Below are experts of layer 4 (counted from 0) of a mixture-of-experts language model. Rows are named router (the router's row for the expert), gate (a neuron's input weights, with its number), up (a neuron's input weights, with its number) and show model dimensions 0-159. Each number is 500 + 40 x the weight over its row's rms, rounded and kept within 0 to 999. Numbers have three digits each.
Before each expert's rows: a language model's description of what the expert responds to. This comes from a sample of Wikipedia text that the model never trained on.

# expert 27
Word-final suffixes closing nouns, such as ure, ment, ce, ction, ation, ia, often before of or a comma: procurement, force, lecture.
router:541430516434543527475510476411506496500515516509516514559513525480511501512505461500494512575491449507496562499545515598507429482493443553482494475506537505479456423511504514582551489466480481387549478506539469537564531491506463532444515501503506477555420535507463448489526446529523467507558504448502483500453530445422482508586476530527536510432463430429495527471482475491514431540512494471491489525509555511522538462588431563510495495539502473459385409448485488448519519459509464
gate0:489483501501582519529511469496433492446463542475466470443457531496462548578433512511499500522474441475533601523436494492461460523547514498493522475507561479478519534499529444532468510489545509538490459568428554510526437468463434522504485411478505529471391484507515533495547512470514496489468523471450496416471549518528414404447516517560458523448512563453470471460554420470487465509534588515562490520417478594480514446492511536516580524532498534538493492492492518525535500515509515
up0:495435496453581500566557522520589428454510509481532425553622495548516528514527431516496467481433442509485522495476503518491549495458472446422486510545504505426465486456512453475555483509488507519497456499494454462490508459487555496545494475416595470498493499499589460508492531426540530506424467486483518446531503454567484537477576486508488570519442537558500469486480528491458464511471567507529517539473509523549540519568435532507529516554491471501507534516431580567540509509505500
gate1:552508522508482444526466489500395482490587429471547433543492483485481432450519510462426486507462477564533553475526485521478481569520474435497424509560542571442511447413434536446528480506470524503552516470498432528451498493457514549497501471482506476500441501514543494535529458513493436510494455517523490540551450539547536494448492434541485516504434467445460478541465530484488555483481545505462443478448520485449483506523510541527520515428474537476532436502564402467495577450504421
up1:512571470500525523507538499497521470478523536446532453491464449537602467512492528504496483540490515476445451483519428517463526462449473512522466486383529510509503436468476515449576410422535531418522512518525540483487486536447451539590444595428476541548461552464533546502538432506522506485511481491520523488476534468452507514504422432497530480507559382563513526541545482493538526511473508494522537528510512523487455453571507503502461518477525430523518492430545473475527451465486559
gate2:421528486493501517446496543527568473552508503501455565473532565500444570547588460445489487456531557503465522528569466557476542474461538470500523495519484500511480442499460553485472450498525509452485478513541547459440452513485429439555474572511521489456428445550501475466575453511431432539531489492437422462512482590501484550514484446578581476554486518504518577530537452558501519607473510532494470472513493506541497535465447508485532499512477494491530489477543502526521508514428455
up2:491520442491545436554466426501613473522526492488551459463500533495477505516502542459570493439490531523495506536478507482546447576477467534532475507507603536444466571558425455518460490542466501442533468413490480464485527468513437519570520450532533533576486513558459496557508549446473511488472505532465442514497449504518518457537522513482505509521468511551415479496526506577451521548481523536517540493493497531536515528558599556405575484486527517516476490512433481494532436477459459
gate3:527521500483458571495439469475499558543551524478447519470488462425528499503501512489499513487561498494530491420503483493515470441554440481455525547480436555493468517514507563497509464488490544468436461530496558517508489523476430528541489489455495567507484597515402503498511504527500533522580547510558464406479587444474543437503516466511498485453507447501579565542498453484505513503490477525460528447500524553575487483525374456455559498478534486469498556508548496511408492595480501
up3:455452510393509463504529514531572435504495491425517516494479468496549496479543491443495484455497502438417542491456459452460412466446487547512505531496444448550473516472435491516563515517508479472460587506551553556470509503537554442508529498514529523530501583538555549462463476544504588472482489572514521492577515441558470494514433538535433523505513481499463536449540524533497452532471443459442474496479530454507467537555461552589439438541536525514560483491507536456488523481512511
gate4:502503496533459567511579549531428505453456552479447526453449456492443480464410431453512478439587527515542504433497469476518496570470469565586448521455509472441493490524528482495484495474469502555561462480511543562513499448528507496399497482517516414463496465420556515513546562523520522494546536478510510542479515474516486491545490495481539424478464526476510529484471459454521494539468519476478451503533526518492473503524444560545449462537429540511506541534586483506509602477414514
up4:445504476536522411434438480484488496541451523440479451509435489555544466445455495546502512519428518568519515501625482515504563425525436520556448519512509555547465435478471455531476474476484501496518531453547546463434479481482480479486469476564591504457532489416489479539363533463437469526437542446461496495569524486456556538521487497523438482504444467531447458487465523471524464500509490490535475494492548532489565485534480513513488486505502528484509560498492444509535513467546441
gate5:532554524502498452536478485508468550495479562524516562513476481490510483560553504525519492487497581585543500523441574520525450488509561481491501509403476458460473456534483423480438479514530477424479465498441462496523507504427536488498544524517408473492467559559457472551481459519522532513466498572474506509509540516517488540475512534543485478500476477451451470501603544588500517448496539454482442558517471508490409436520528575540459550489494496509534483483463520433600554584454502
up5:506488503483533439437493517526490501420556522494501490493485458443564506477427430525491480540495512509517527512501484442373445489448533532474471479519482534488471435485564546471548484469501443527520551458498515502475460506479517479435484513489562479526468579545545436514513514616446417440520511534527449488475537572514397516502546490443537473474429551469443538411506518457549474513508547485561511462495463487545451525485522457522502502507457473505538560480607481523504494488479548
gate6:550496524525424394524524515483459372517479462428473471561465473523456547543460510512577471481489605511492491442462483490545532483492575489500523503472556503548473516534486546487517516509475463441520485526528425518509486516437458482503469507442477537519494546511525538563501466525499509480539493552432496446455580468480618532498467455561487532540536512470530447548529450479480431478511556544530576457512556512467511531544472504460595540535515474548500556469493511553494494495489481
up6:523506431559560517490525488547481499514495554508467487502515464555524489455477469486542476488568503457542487454542535514461484599465543461504423535471454480497518474428485521502433493470553474593575434382548484466498531533535515498572526488526492463539496417507508509509569540442469477457572489509513492515551510491469524490501471455440458406470572489455545423510534519524556512458440481462545535518491582479523501544504578473489507496503515450529478566476560499514538541444535535
gate7:572523506413489552473504468505458469495606470461536393439436504553533481481542543531523494492459513490542523507487531490599476432461520472525505469540450503500583463510498516503522493505525525510475521480506506493452568487496483454489524479542497489461473568535554494492480513528439462554525529434478438445505500523526419467569504493479495492495510501500517446491518466423478514449552470480494477392581479454546462523561520589522465496380489497428543538490537488471549514514450541
up7:518438517601541466514499500514496536560502521566505450524491440467533446581496582464468470537575490471450524471470537461471460470576546513467524573516547526500493567477514530537549498454477553466487482480481432493437531512474512534469504505450445503514498547503553519471447533493459457465508503563482476468539487459501479556438511511491503502571479409580537480450483541515526559533522471423491412554522565563526545418467506459573470446486544471494524429524492482494485550500452498
gate8:510430616495551539496543475465514445448489500460536491548462470555500478503484490538451526498546503439446553436505494513589490499518509490432570478522478538506512446485516557530537469529510537566504497412517481476460442460444468488478581467460544423470485466508439519514563480499467478489501440489509474480501472567519513492548504538472514431424570456550522519489460440528527435525450497496493430523586537495481451569513520485520488509476465458507503466538455518484466401523426567
up8:465492560452517471471487543442540497522514529504495549506495498577522523517504540468494479468471530491461507465496450509510497402573500549501512483506551511467630432491534427563504528499549546509506455534522507573490455496524449489516530480454579449571464497405576570528435385511439482525522580511540523428479540478515492464501506465455436523453566513566521503504552514512544471485511489467482503517513518471463515463523455548520483445455461485499507561493454440550462545460555500
gate9:497456545541397527469510539387469418443464551510500484497475471537506493388435409540432568493445513494524503477514498461535470471485498568452469535482385463444516425457489512492424511490546499474501509542498506485501537478519476543539487525452499505510542565489492467486442498472509489476493480529529466482542523514498468442456520504467494503480477559513533512513473492504480530491484438517494556551471428400473512464580522535579548465445463486544422488496467443560505481518495449
up9:479530461538486519501539522438493518465405470528525563492455498477548489518499492490529427528519535497470583524480491503512459491492474552496569499488500542542532549454524513486419425530472528546505569489584499577573540499443507490472508434507480551517513487476455461393487444487492490513381508513508493486440538465495435504480562452471490496557498527531562475510524488505475433535507556489561419521491451533524391514446467510574444523462549508432526501511498541550480479466529446
gate10:498512485521512466571499514500494450498422459477444558493468574480481559519524538475499549586518548477535506441472435538526532457493497490502468496487515490535536571483457482536540479449483512515502405562518510430502412481501436527477571477451458526475474561436488466449419501494437545473480528602491431541498493573542565516461506520444486552571469479509504537470531406508552514445543545454468520479472562485490530443508529480522499508540479541487430544575463451475534497497485502
up10:526429502465483546494517548551534555551512547552447469464510564488475501492549409501479497526455478544492420565534536570508495445483507461429469488470531422560474458479488482468543528525540515544498455445543494497488494492501412535518425437531478491470534471516471532493514458492559514412507439522510569525522495527460515516383482496526551474480498482500564530448502599502543505540492471506499469511441536563518529498507492468488561485546439597508522484470573444481426485541537510
gate11:492522518466505495498466513506484530524507483511473471539474471476498615460494529495515520512454492559468570506531494488452431426495544534554550513447511548552451479452482531483481519454542467479526526535505498526521473432465439552499549479436460474498548553576435406506563492436558479502521501516472548556516544503469500487452491537471537414507416435539538540498523440489497557540502507526427527502525508585528484422536504506434472561514460507487422484449479541548496498394506566
up11:483424487502520457506515481539492490541522548514509508464467539494481414549482484441504468489535488442560468526469431536464552509413522507501606517517466493552465444485560524584481489463526514447477481532502496487480476586453506513394449502514516517498497540519581494530445472495499465459535477500486512483505492531546548522560505520521487516511511554538549425582613502532519507500508529486502474554505528517415553463503553468479538480400557522516513507464516592586511468484552571
gate12:532558451514477510550562475523527490481496575472481548530579460524514496440499485464556513533463525469495506533523547492499473439453473522480481445485548507456505405548567417484537558483497505513561508535427487507543524487470456487486498559478478526552489482525458475535486448533415498545484511503553484520478534468451460504470525546465427477459424380507442518475560543499601490474523562435447455467475485514512486457485449517472443488405510504540515603476533475473529517449486474
up12:487455489540444455549445436491454502480432567530504558416499500480511535524441508514473490516490487538409558490445511519443536407445475505547489507461515525480444524558523500467515469394521462524511508495530491596543465499471483402537504464543492546521464499466498529524519575549472542489529511489560500503515527487510522540521480499538573509450503539488410597534471498506433526466460560486421522505527458469457479489463477529555472517542455522543560448482442544472480463489523582
gate13:591477546549466498425552480519460502467452480485545456527527513516554458515471511468521508580541478507442513520594516600465515488491524485503564455558439489478496488451518339476471474470477463464464504537485507449527465534531580406514451483478494509485540568474486497514500529481440454535524484476552478566495477545441432502512444544567548525524453502528534466566464444482520486515517460407523516497509470449489560522464491469518403498475465540513482480538493514486501477503503486
up13:449507527474486454484537543511444513507534483513494457492500427438466519582495543529516490548571462456490603505553524617457471477562482430499533541448457510603562528448498473519509463531461474521461491537483454525555501543525543519506507471540449521526552501475472489475493485435454572473494483482536509500489484499457555450495494510505540537508527493548511448513538510529498543474457563502537470521590493498593451494478529448431404494438514503493478518579514527456422406503505508

# expert 31
Line-initial dashes in infobox lists, colons after field labels, table pipes, semicolons and headings markers: "- Home runs:", "Cities:".
router:511481462405440520626525552479477536504452532519481496471504499462482470537522449445476553435490543491478510492504549535497459489460462479520532497553539467558424539498578519495587461453463475436499551483497475503506520437464469524481486506468436491461392393507507515454546484531410535550576521418428461509502507519527510498502420525457539493455476460501475523547474485530510460554461463543401485497518511463480526493506473461531534551536472552480533487511507474545489516557488465
gate0:518474440469480528558433529511550494523474468536514511436445494527515555441488484513467468618508463478514486518484446487485526497538548509505482556500548508556509553512546486554545511411447471563513493547543405509506498485474488553450423456500523532568451545523452509533508518447557481451497525468564477481537511472427443507514587464474471521436523468489540404535528505470482524442449526421492453442532496432584533550532458557479508518515443516571473545530508522491468471521489496
up0:540477446534516480446465491518584493498491491451457478432500522489550535469546536602468513544523490542524420572470412521501441584487535541516495497543485508538461506476474596505566449472459491506434551458535537503484550501526543523511476413578508490481540543528529564506506535514515524535484527537562519549589514466500469502523575496518438495555492497507492430553553526538495535527496473580537476486507537477513560501516507490493529531487461444468446505440556567557418539494458524
gate1:521471501457598470493586541467463500434486546555495502516455520522469541490462484506471522544516473422493557473535538531544471483556551453488493531457514495562489442495561435519493370481506501462513499510498539507492615497498544522521456526469519486542533472413562381494563522503473479505609598543520507528501510508515500519465460531540561519533452486550523529530546474554503508494525526497524504476506453506502493530573474456557425511546513456478495493496583479449495543508472520
up1:464473475594363524482483516518542465517518431507518512551557588421461493526505504531498556501527531459509491430561535509440500521584561418585424511488496502501464433519492509486487509447516482471461471445532523565551530477484439534573568494491486542520476470530504472444430509492432502530490535426486477481465500510435448511511492468449380436511545459496491457492496447475494499497464528489471478578487465453535488468524466475538523544532519439498496511545472497537480508520504498
gate2:486536461538472598489499500464494471455468524526483479473500544385464514446436465474497489506523489486509540454526532573512501543465507427515478508547553498511474463553384600511456479432452448522526466445500441492490575458530518511577463567502533477504490474485472483475520452490546528475537531549500433470505528533592445551508440427494506542555486484460443480491525514467536509452513474535525470492473588541529512547466493470585456464485485481439517455464506484454476508528564560
up2:479488543546558518472479473565508422512468537464476481530508493458559451479507531501461507499512475564590517425515528541459467448494531533525523528562540482502527505506473502529519508495450532534507517528507466484580418455561489514511435515511505548443564418467479597443496506569519489406484590517580528445507513521541501453488460440578540490493548514486482508430417475521538472426428504540523532510462469529441505501493537419473525443494504513509443521420480484494510521538464465
gate3:539551503546544518533477492442534557525450555556495515514521498430583524444505504465473515501525446533453590427492511532459467528503521459482568525544484459493469446532495476471459530448464500454521501524469471556518460475516501599533489504485512577504403432508444424485545565542481467494521465455532457533497495478526568495536515544493507599461513481508527433526495465537526491550555552521468477478581471434452515399468515476492508510485603527507453551483510489533470511502437534
up3:557480541515425476483521439589470454525512508516455520456395498512438477536514419516511512525498507410512451491564562534547557518559503527475486536534564534502513489550476512537425521550445475540515535498522444458593511484500463509471497439488506444489540510388484514533462468553520539540451494549462522472532488463546410467491460498521498421511457527473403489462504469529495541523515545465539533514503529453551469511451434453503517500513480494537519557494563508503519595506453491
gate4:536500468464538471470481545499577539482593469530458474508483502447581467507533534486500436535447454505560512507425562483527515451441510513482529445550578512531439485485601467450528444520467511425440580497471522450577439477473531447493466446480490520462471497543442495475549461477507539527515423441379510476496504504467477475516488460530520523479577488508504558510510530502551530531529450464466497525556455470431500502507540475552496503525464439528544536522578472506439505496531497
up4:453447553507469483523508425492450464455532470483434531489488570457487386433529496535462505460548510497507490418547541519513529485473503465528455568442491487551532528462518574517496476546498479551471457494503501505527533466504546477530550498503465408437490493509481496499519565564480535504535495500489582495514564498531506434490486496495540551494550513494541502511523524507468416518518495475562594556583501570571486463484444484496523529539633466562472509475543506571487473543540457
gate5:496546475539455490524520498511485542410433483510515546508537608549479480521538515471571496453544498530506405448467504454434487545498580545411529528503522462543480519498520437549516466452506475528503468486548387545510523479417477522467469503492498567471523498471512568452483570508506520527536500544558504536478563474474516432521498551490488515518589510510508432447469564479519442503497471480469516507503586472473508553563412493512419533492509539509473482512521414505498546495517455
up5:552496562545498495432558454497569518526450502492480530508505540492513553401515483551591476507522458472527463488499524525473523532510550554459522500486541447461535468564484478542480444495581542493469480513452534474492564495491477501447509477415510536461451526423510480512494476467499438540491535538552500573458458515583523498534483495485481550530520610593516551462525497475536474520552509555557540508456568472510507550541536475579485523536481555531475438506488525538584413501546481
gate6:585556519459467559526473525483523576508446597499502521485490397505440473532475453514476532519495463446471472537425507509474553490421521470515526548441475464455518538501514569557526461539521458553503472488455445455525521494489458497512541505526457470488481460504476507564419550473560500489457481515508492550439467440494460448436460490503461506532432499541601495544524448485538494476401484384469465490523530530515546483516508513535531560435517558518488479506492458458511479432530480
up6:543504581494475551491460509490550577556493534499453554501552476512511550525465468504469467490529461457457515544532510494556427495480420432508504547517476484495495503520473526442492501446457495451513515513478539541538506496480441477532451538449463431513458445476502474479469461512513467564456487513566488491534450511620556565449427513521493404505576544552554548549569491494505487499551481496498538466524515494409537460529510463525493520421446494417503437437518485547520550500430470
gate7:492481482525500544536545455495513521509633504515549417492529537475488521516461533472539520517418472566559516464463538478490479561444536487434508480489545529532482517479507481488528530524467480515445545572529494540515472531520482447503463464527449519505445534487506483447520412549474466555456508466491503454483424594505520492527617550520457425604518547495481536433501496476441495486476580499521476520589568490458603566464529513518469542512469513494497552503488527468480493503483495
up7:461471565489508520544526484477517499501561447546423463495514512534489531474496487455469473496525476505425494527520473414499517506468495505459492481491493567503449539478541481505501493574507559474583480560483505520558520477598509490528467456527479536529490527478507510490557428503498439515504570431424410445432490483544423468380459456519512498512484520521466416486445472498558440519521501562367431536548521499510522504505526517508536565460484483457493538504442569549507500495491480
gate8:545560480484523490518514501592476482531473424532470444509483522426551515451540491503448509541533500508473486469492507474507464525479505503499498469528512455505419455506507494534420487531482461511465541483531521455537575545493462522410511491504469521452437499481487553455457614481539467503496510449519484441550539534480536469493461462439486491484453489539536434505529515582462470447501515492472516559520508486502470500402510553498525479554463391391544477425522489503524419599453459
up8:512520512546484473501492462444499476459600545500410496463503507576467517497470565549525518470494530499519530474452508524482506553533523431503493541480501535540441515449475504519543490484453436523432443482505460518537474508539522536496462546479502553517567558572521544452524460513510525549546514544529415546453498498580445546461629498514522475498466442430456528526492538513540456559548491501552530429531473552506568512502489481572505519540479560594522423498555547543530502495498524
gate9:466417529549526509492512521495482529456550517510519527527434440467472529486460475455482536398445430518462526498520559597448491513485447592470482488449460442522492513565476514529485542552458525507559522453540480519468462438489543440505476456473523475457544548484507483426446501417407471518489493516546496499491526554489485515493503520546469509479486545431450500549427506523560430531480541429551505548542533435569551527516455443463479542502507501492457452486445433502500465470539467
up9:507493525481523554475472482489517500479530471477496545508537485522519495497521508521498570449564526490538566562472496517483530509453506522551461467529504535485469582609479456499594529509545619477506531454443539480512530481536511499522442489528418472485494564544500506468515440575488506482445471460473433525494504561471527519453486450520436473542401522472467524576431550494536513504560436470576481516488469515592517477493472488453535529496433481502468524540559471526534379462513501
gate10:545467477407433525511548518499473525533491529487421442501585501432467546561519545499498447451531506499500515544488532555587568504510524505504489498500572496535571443506481487534552488456500550431530472518490476574433508521506474495472482484522476530521429490478484481523542508441511548460462427460505479437442517484520560438522502563531438498470459516471465467492512536558520497577465491502439530511508549551469503624496493514532540504534514482542539460565536381537451475524486526
up10:464487548510543468497515434548487504479463483535514429495529434518550539544532578476530576540626449477518507505484479525507478464468574515535540604482474461445513518542520527495472415576469525555445548480501511503575481447452434465461487505458557456532456479535516507522535445489514464496533535471532579488554485539461499449527460513513537563475545477529579583439497453554525461456503484501525519497467426504449478472452508486540521492499500439453482495509523509443477549566527530
gate11:489516573460515526509557453566466566579463498469490461522498406510478407501502473518496500567509565542504520433570487536491511532495455514505529477513550576511489476473452457496443428466457478424470457424529496442546535514485458508502492495582426483516523462488464462490454476411477469538498493463567459550448475511496471508500525479475496532492453462514576525593466500546520502501399512516455488575479563519444516555501535489485522427515466439483483480470509444518526483466441461
up11:427452499523482575519550497466529539504476507503484453528499458571439520428557498451570578428476493500502558511555528524453451465475528474506512539451523524490469558414486485493449514512524479533614513550494535465492457574514444539551514492493491546484466528471407420540466467468478497454519516486481506479468464513401448456476525452450489479486485484447527497477519574549491556488434486513538532563489460552459507471475528502520472500491462551428498571530442493504574441551526503
gate12:595549539496500491502588491480519515525528502469488481535575456506566574563504504516505511484449469513517460455464499460478440462552537448488504480529487511547509477420464517537530447511431508565525487484499402515490502495540508501544450468493401501523484474518526473526530530570474459538422475539545502600520438506442561502425503492530468529448535532557522526535467509535531427493553560546457537489438558505443487501471559473475461445453451455441491531535493534558499554507531445
up12:481519491517485501498491519565490559475472459592488490508501464450472549542491518394438526497575542428464525553508565456423536506482449477491510535527463505508492498458502480487441472562494530441449485539442527470571596574420542563485483524445518523468489505455505519523522507504483525483523523498519503395516540507512470534488482609432497494492474502542555582488470485430547491493451419438480499573533498580540493501498492571536508472487548473495495459493568526463518452500513526
gate13:510448497451478488499469491552566508451507545524545540469496529493546519498526502510487507517545571496495530521484553555462505518509559474430473541560512486407523548516509365447514512555449476503513523477478459447510529546491526513508470492502534499502508469522439507493470479489527509565458418514458499379482599554527476441503459518526485603432478468485496517475482453532526505500473525500433561475547500449556501538509571528447514413536528505596494532437491441504531465576485519
up13:511513534513471503489399461516458457429524544501480536550418479491427574474512543503557539598547533542521471557512538482528515490492516472447508546460506518490457587546517518431510466504483526487510487463479472547505457521537521532434467521474461465416571511497487527495500510584405539462415471532495520482478487568465519542469521487493485544482468538505438447448510449562516532457528421516520486451521425491523457527444556451479480534455570533500554507536503487528529535568433496

# expert 13
Prepositions like of, in, on, for, at that start a phrase, and table cell bars; e.g. Knight's Cross of, Loss |.
router:524466446440503508523485494431441511487472460521509472475484495498511457465524492496350483491442435439533498471471495538478520433476495483533494526502504441481496465473459410494545468506453542479502502521509485540495525495588493513516477499482513477484403485468515491440485453503416503543432513508514496549484546493484456498472451529497434464472480500519647409430419478458495486485446413463520507514519530525486550439575493542455563472601495507487468509508456446474510506510519533
gate0:557459519446508574543459505519500441459459524462545545548496559477555536532465490534502521468460523507551509483493509523465521544487523459552443458507543515484487434537442531461568461429500511499475471479507472497493495474507533467514458510486481474454455491541610478485523457563440482514493426505552535478489525496465478560480488474550529425517492555517513471577523544436568585529541505368515562476514535544467465567558450577473491514524490396523476426516508481473532452475525509
up0:443503506568549544487451537496495491476578500549467488546495454559503465485420573499504590509498412490501536487517536565484491476531516406495447469557471493394472570505488484529507443488515374509431434472528558453463460529502578563550513599535493489525541465514575505439532469519479405490511497473563504541572537497522518507486479453531480532508480518518503524426491538549482474532506499517508495522532497449437523487481501486467447463517511519526479452504491541467515461535540513
gate1:458544461476470520504522527458472526482528560516467433505508496476482498518533454517520459494440556513488458444495516469427523483459484478574525484469470518473485507471480427539447437493426489471466435509436554504510475387496547505546548511504440476546573531469580505524469527415531472480449559470469446457490457506501420523514482512472393451542426542436458470550553502455507515497544489486463517536533478557548513506495505493508413500497433426560525463496553568524531499520432494
up1:506528427462505550451473415558491497495465483514543487520506487514549556508444470471563545502550502466429550508524528533516507473533460508494512433518458481510550544506460534474412535494478532506506517503514541473471474495491521497592573527549546498549515516514513490456512530465453600504527439506463450458508547558497439474492568572504540523471530477411562520559447432466498531474475461568518462442475500460505471494451460512556489479565472454414509460525450486580525552415437529
gate2:574471489565514480442485426504559594476537554467541484498455545476529456489508504449479385540500504526516482488501505540551493451535448507564485508516544505548559458600552475514481476489487473535424494529430529509430463489534564478501456510565488548454496548550430475496501538455489492496539525536468452434550539477515439451567473464455442527520454470496469505518533529453484470431531424521491486399493444520524537482584468494484547543525490480506508539482515520474540538511480432
up2:472528565556510478422430533524517485495481494551545541489430539476540468500513560561527505523476548480484542517557497569541508553432485554595511477438526528533569436476515540518527476500558510508444555535541484441530563506437469518465468541476523506552484469565537509515557508533510510470498504488509449575449492574513531536411543522548460503477530500504447564499489443505507500487415497427504419486511540540467503541477511473521514513485583537431508502510387445471554514482501493
gate3:522623520479466491496401500505539534528533492571513547585519574504520461510474462567434513484486518472490480509526480503463507541497562530440534424488540504436569453436498496608524494540515472432533495521552549494499515457527488422501486508553486547493512501518502533556535458392488455524528491469540519501504492480566471461513440474522428564583446462475468483584470477444522508474438494545466533582501482519495504521494465509495474467502479500504501430464519445439546465480515521
up3:506464525445565470416573485505520523505515551430423528444456520486438464567533467501482495506515446534508504519512480525483445445535565511437484471469552488532437446516529485510498419447508477503493478496509500503517493562489453477503525478510502501471449562512523474518465505447470520480428496513565492527471494425381509552535555536492561582543503513465455562585515521498535520522559492410490540441444478525451588484400509468518523518514476544539514468507500445520577505486471459
gate4:477487465493548529468513518494489541503506462465536523523481549492492480528504499527458485547522511505520459482567427457562575437519528539508456431476505493510514464472480552457544531505506449524516431461477498378569449473481509477510418519435498516470596576428495512485536485437480486521552458465527509510391492506538538487449559530487515501572512481523455388448554494578529530464481432516517579500530535555515501490516574469501529500457594513477475481499465548513469535450507471
up4:513532496450472535418448447484515493465451495518486522547539509474485496450470524547533543555473426580491511512532424496512526450429495417589582445546513512527490530486507537551510482488498511512546442470509509535560452511475462568494436474502480483515538464504492454449533482492513483504460538481453503502500496452449498489393538538498517476485493429533409464584534442537512495494519469556489523489453520535511459474485545540547509419531586463476514406458554480436454551548467552
gate5:510443446507444478550469536437530406480512562524569539560513500548504512531508493421505458523500396531525515477582482518493508458528451554478472535458557435533551474510508497496501522480523524505532507508563561495474470504476419453447484491524479491536490472411481458565496499494539534494538534526506481484460497485511452475522537554549467411532498536538442515579441402518507487485465439480565546452442487470540502481447539545444503443460549492477486574520454500599489500521524538
up5:580542522469435479475522513520423433465474489555591525531476449511540505472558392522464510597435514508422517441533522468480488481431490522526511515526566520567537551626514499479482544464508497536490518480504461489543563496557541426520487462479524487497490495412449505523484524528512470517501512478531523527498495454419468524464467471492563529486585441527523535492476468517462572525495528489525529491520460548424533522449475502495449529435516430486519502452555475490516488484424494
gate6:495485528461465538514503509462491458467517541481555519496516473527439459526529559482487528458443520492458503535439502588545478503584485499462512525513484514498512412532500586517410557516499507520511501547507399489494429528562530514576501459579435522568452547469450484520424518546505492530527526433544439543490453565447493599501517478483426463531484465491459483475469467526559436516470480445509461558490412476530462518448520523503512527558515483444475447534505518474433507477476543
up6:505453539495464548495550555505424476507482453540524549394511494421463505508502546447514479520483518521482423542510496490508506423491467522539537531523445505455498470520505561525556479451508501489426482514526481582467487513556478550517534547488441467487426562576426446432444502465541483520524451576574494591481552508472457513466436487498468497500511536440512433497488533516489532508525505459564443555501535543482549450512564466469554497542463521455499465541445449468442500480440539
gate7:440464488539368479496453455534478447488543504573483485491470551512463529431487529435468504520419505549416510539469526474529579431533554518551562507511527414456485431531443515514529536466514457526467512499576457539467499490525474493490459516424463501505468420531477448527470491501467458476591505466496486468537540543517530532488533496498492431592483528519530481538451574458577516496527449534520549531495469514561485465477514553454516538557510508552496551505468481531527529443510490
up7:463489471471453504478478458553493520586478561460510549534480503552463513483587551508506409520525540540533539458567510462477499480543461478550468511551532471500490478449554515549497517547426495458520540449503443492521511589468451496566478503481512462453466543482486506515507528505446460538461504499532470480480434472492555523540366471493503454494453523572541482486487441451557469527484555502499472495479518527476459563552555425505475420475494552436410539492488503483488592453464544
gate8:532544518444504474570490520466467549502532551499520465502491544552458502645522475487470484491510479458482429507513437501485481400535474517486464518518473455502450454491549468406505481551540515497499453466534502497433523555568494489503527477458569445534517509431607580523393474480466507480446516484487490499449484457444435511498445472404458482470533491539493489457475515499527447460506482473534429429480487497439497545485481501527566486537473464549530435509490449520506470551490501
up8:537551472473501449565519519517515508495454512495504471500507476558492494550485502490476437551487494455484516445487545469493528444464536449559456549540391450566519515498508496531532524557454569506523499537553481570550481495500525551512556489498571547534544525504502501467435558461453532519520542442462454460481532490533436459452555466545494419514575457582414577550424488455557488567456423486519562516516539545507474543519454497503523512507540502466494500494548420490543510540490557
gate9:466520511492459398519530464487491490554419609470539498551483491476420478491474550422542517519454507482513548480535496500457489487544407526560552430479469477452462434486451572498511496507433436483565421494525465576536471518572490519438478512465492465448505451449459523535492522490507468524395476519451471547469507503513535503499496462550469533467505414527475513558489494579487513461532550472530483504474524488523523470509525462475543434608494481484502532524499526435486511485450462
up9:458546537440507411450501476533504498543561515556491479474505420527495388453439540507484410543527404615508468523493458489527471497482481550441580481561516512491473513531457449472495474485432465555497545508493506541562519485569407486456534463569550464497525485592526489485491516435447511524456498494514466470506532478530494530518485480510527557515498470463538505532473528532510510533535509478505462510389491501555527580506530515491504487519473474523534480584435506443500490457482461
gate10:564544532449497493537496531443537494438482523578541513557506495466552446486445465497509480516477524459513520490516553535505424478450499438496498448433406540500505528520447487519481467529466488451511481496482488555524529557517561414451572479483452483471467498497450441468467442439486523501487516453440423589534508494574493455434502460512515448480484479564481487522500512493427469505543484474540535511527540397518528456452519514474441489559462505504597477530511487463595445538444477
up10:444433471506447466478524507460470415498478514458436492514449577529491532542538478520610490592477503536455493479538433441590586478456507560561491500506421525503582467460538508451486464474506432543461504508540502482499495457516448514448422502477479529545502522489490472489442442482526482488494469471460615508516490563513461494525509559444503408478462488550506548491485471534477475529500506438542516462545447531516514550541496552528519534537529468505490486467587455548503465525515488
gate11:562459448552474515498482528532496475530463554532545545540522497499456449490515505455458500521421528537556425480516480441505607454456496474491452566531507524530535480431468487503493555491510543445542455441418498479481464496522417482492497464464479472512486380499503468504492478463511505548460507462526482492456555423523536439565479508466512454465461515528475517532492537467525562530472511441576500546464449537484455406479550556432435465486498490533506481497518387466443530499477463
up11:501493498542581450469504552555458458559520456527508429471470463501460456467449545532462475525508449509423546474489471661486534507497486606494483539507501445476502519449492513463497432461483477506469468454580470501474511494510510599498495577498484530452491502468490423440477487564458520500510535496518501423543442495529512562525441556463467452515522446468537551449505431474411478477572510454519448509453487488483502590523510495464512498535496518484525477491500500498529527558528545
gate12:519514510538518494496518524420436502508493535442515486449505516439492418495528439485534537496550544544427514512539504537466487401458505478521522563474493501554444512577476503514513434527476471493457561454536466541458485561507486565548554492535454456452424450514528516489541511556489481542529513544469485547466521472534512480481515448569450526444520461527453553573511555539514479427475483494525484543425496469563487521530400475454463520412483442495475425559575520520446487525481470
up12:396577504480583448600508545557527565507496464524453469556529488540454514551428462453574492473463482498466493504543539462544476535550422496505487493520538482540514426516501490542488570497540507585562480537517540498516485473456517536433453559524540562499483499455540520444476516480539462434484475460491549548386501541521483524485513537477526464535442498448508502473489493502507539512579527521456516473573499504464505510458510443522504463598562515460495554500514488563471483449497521
gate13:481540470420469492570422535518493498500557461512550485448462492523424544427513514565493436454539475494489466471517524433460527440524500628525479499508489550536475520573448435567496471497546487499551493480464494461551555535521495547486513510492504501519399496475558542481542524487517484501493568524479472461605566465509499444515537543471532508504381442579480453467510502527544501515591494507495487522524518516567493518560444487550506446488474543487464445496501490463484527488539476
up13:464569561562558500516488510473460463520493495479581536523508535522526481469537578480429423495557496481626538572443473491492522442510565466521473520492472518532487464462533536511463452477441481517512496522515489523480496568526517460553456491584470406532493570547564473532467463558495464524506495459448554450473423503493481499536492429511514463474475527483505496487416544484448447562571415519475537525528490493585468480471521448530521524555492530443530548503484480474526502503556525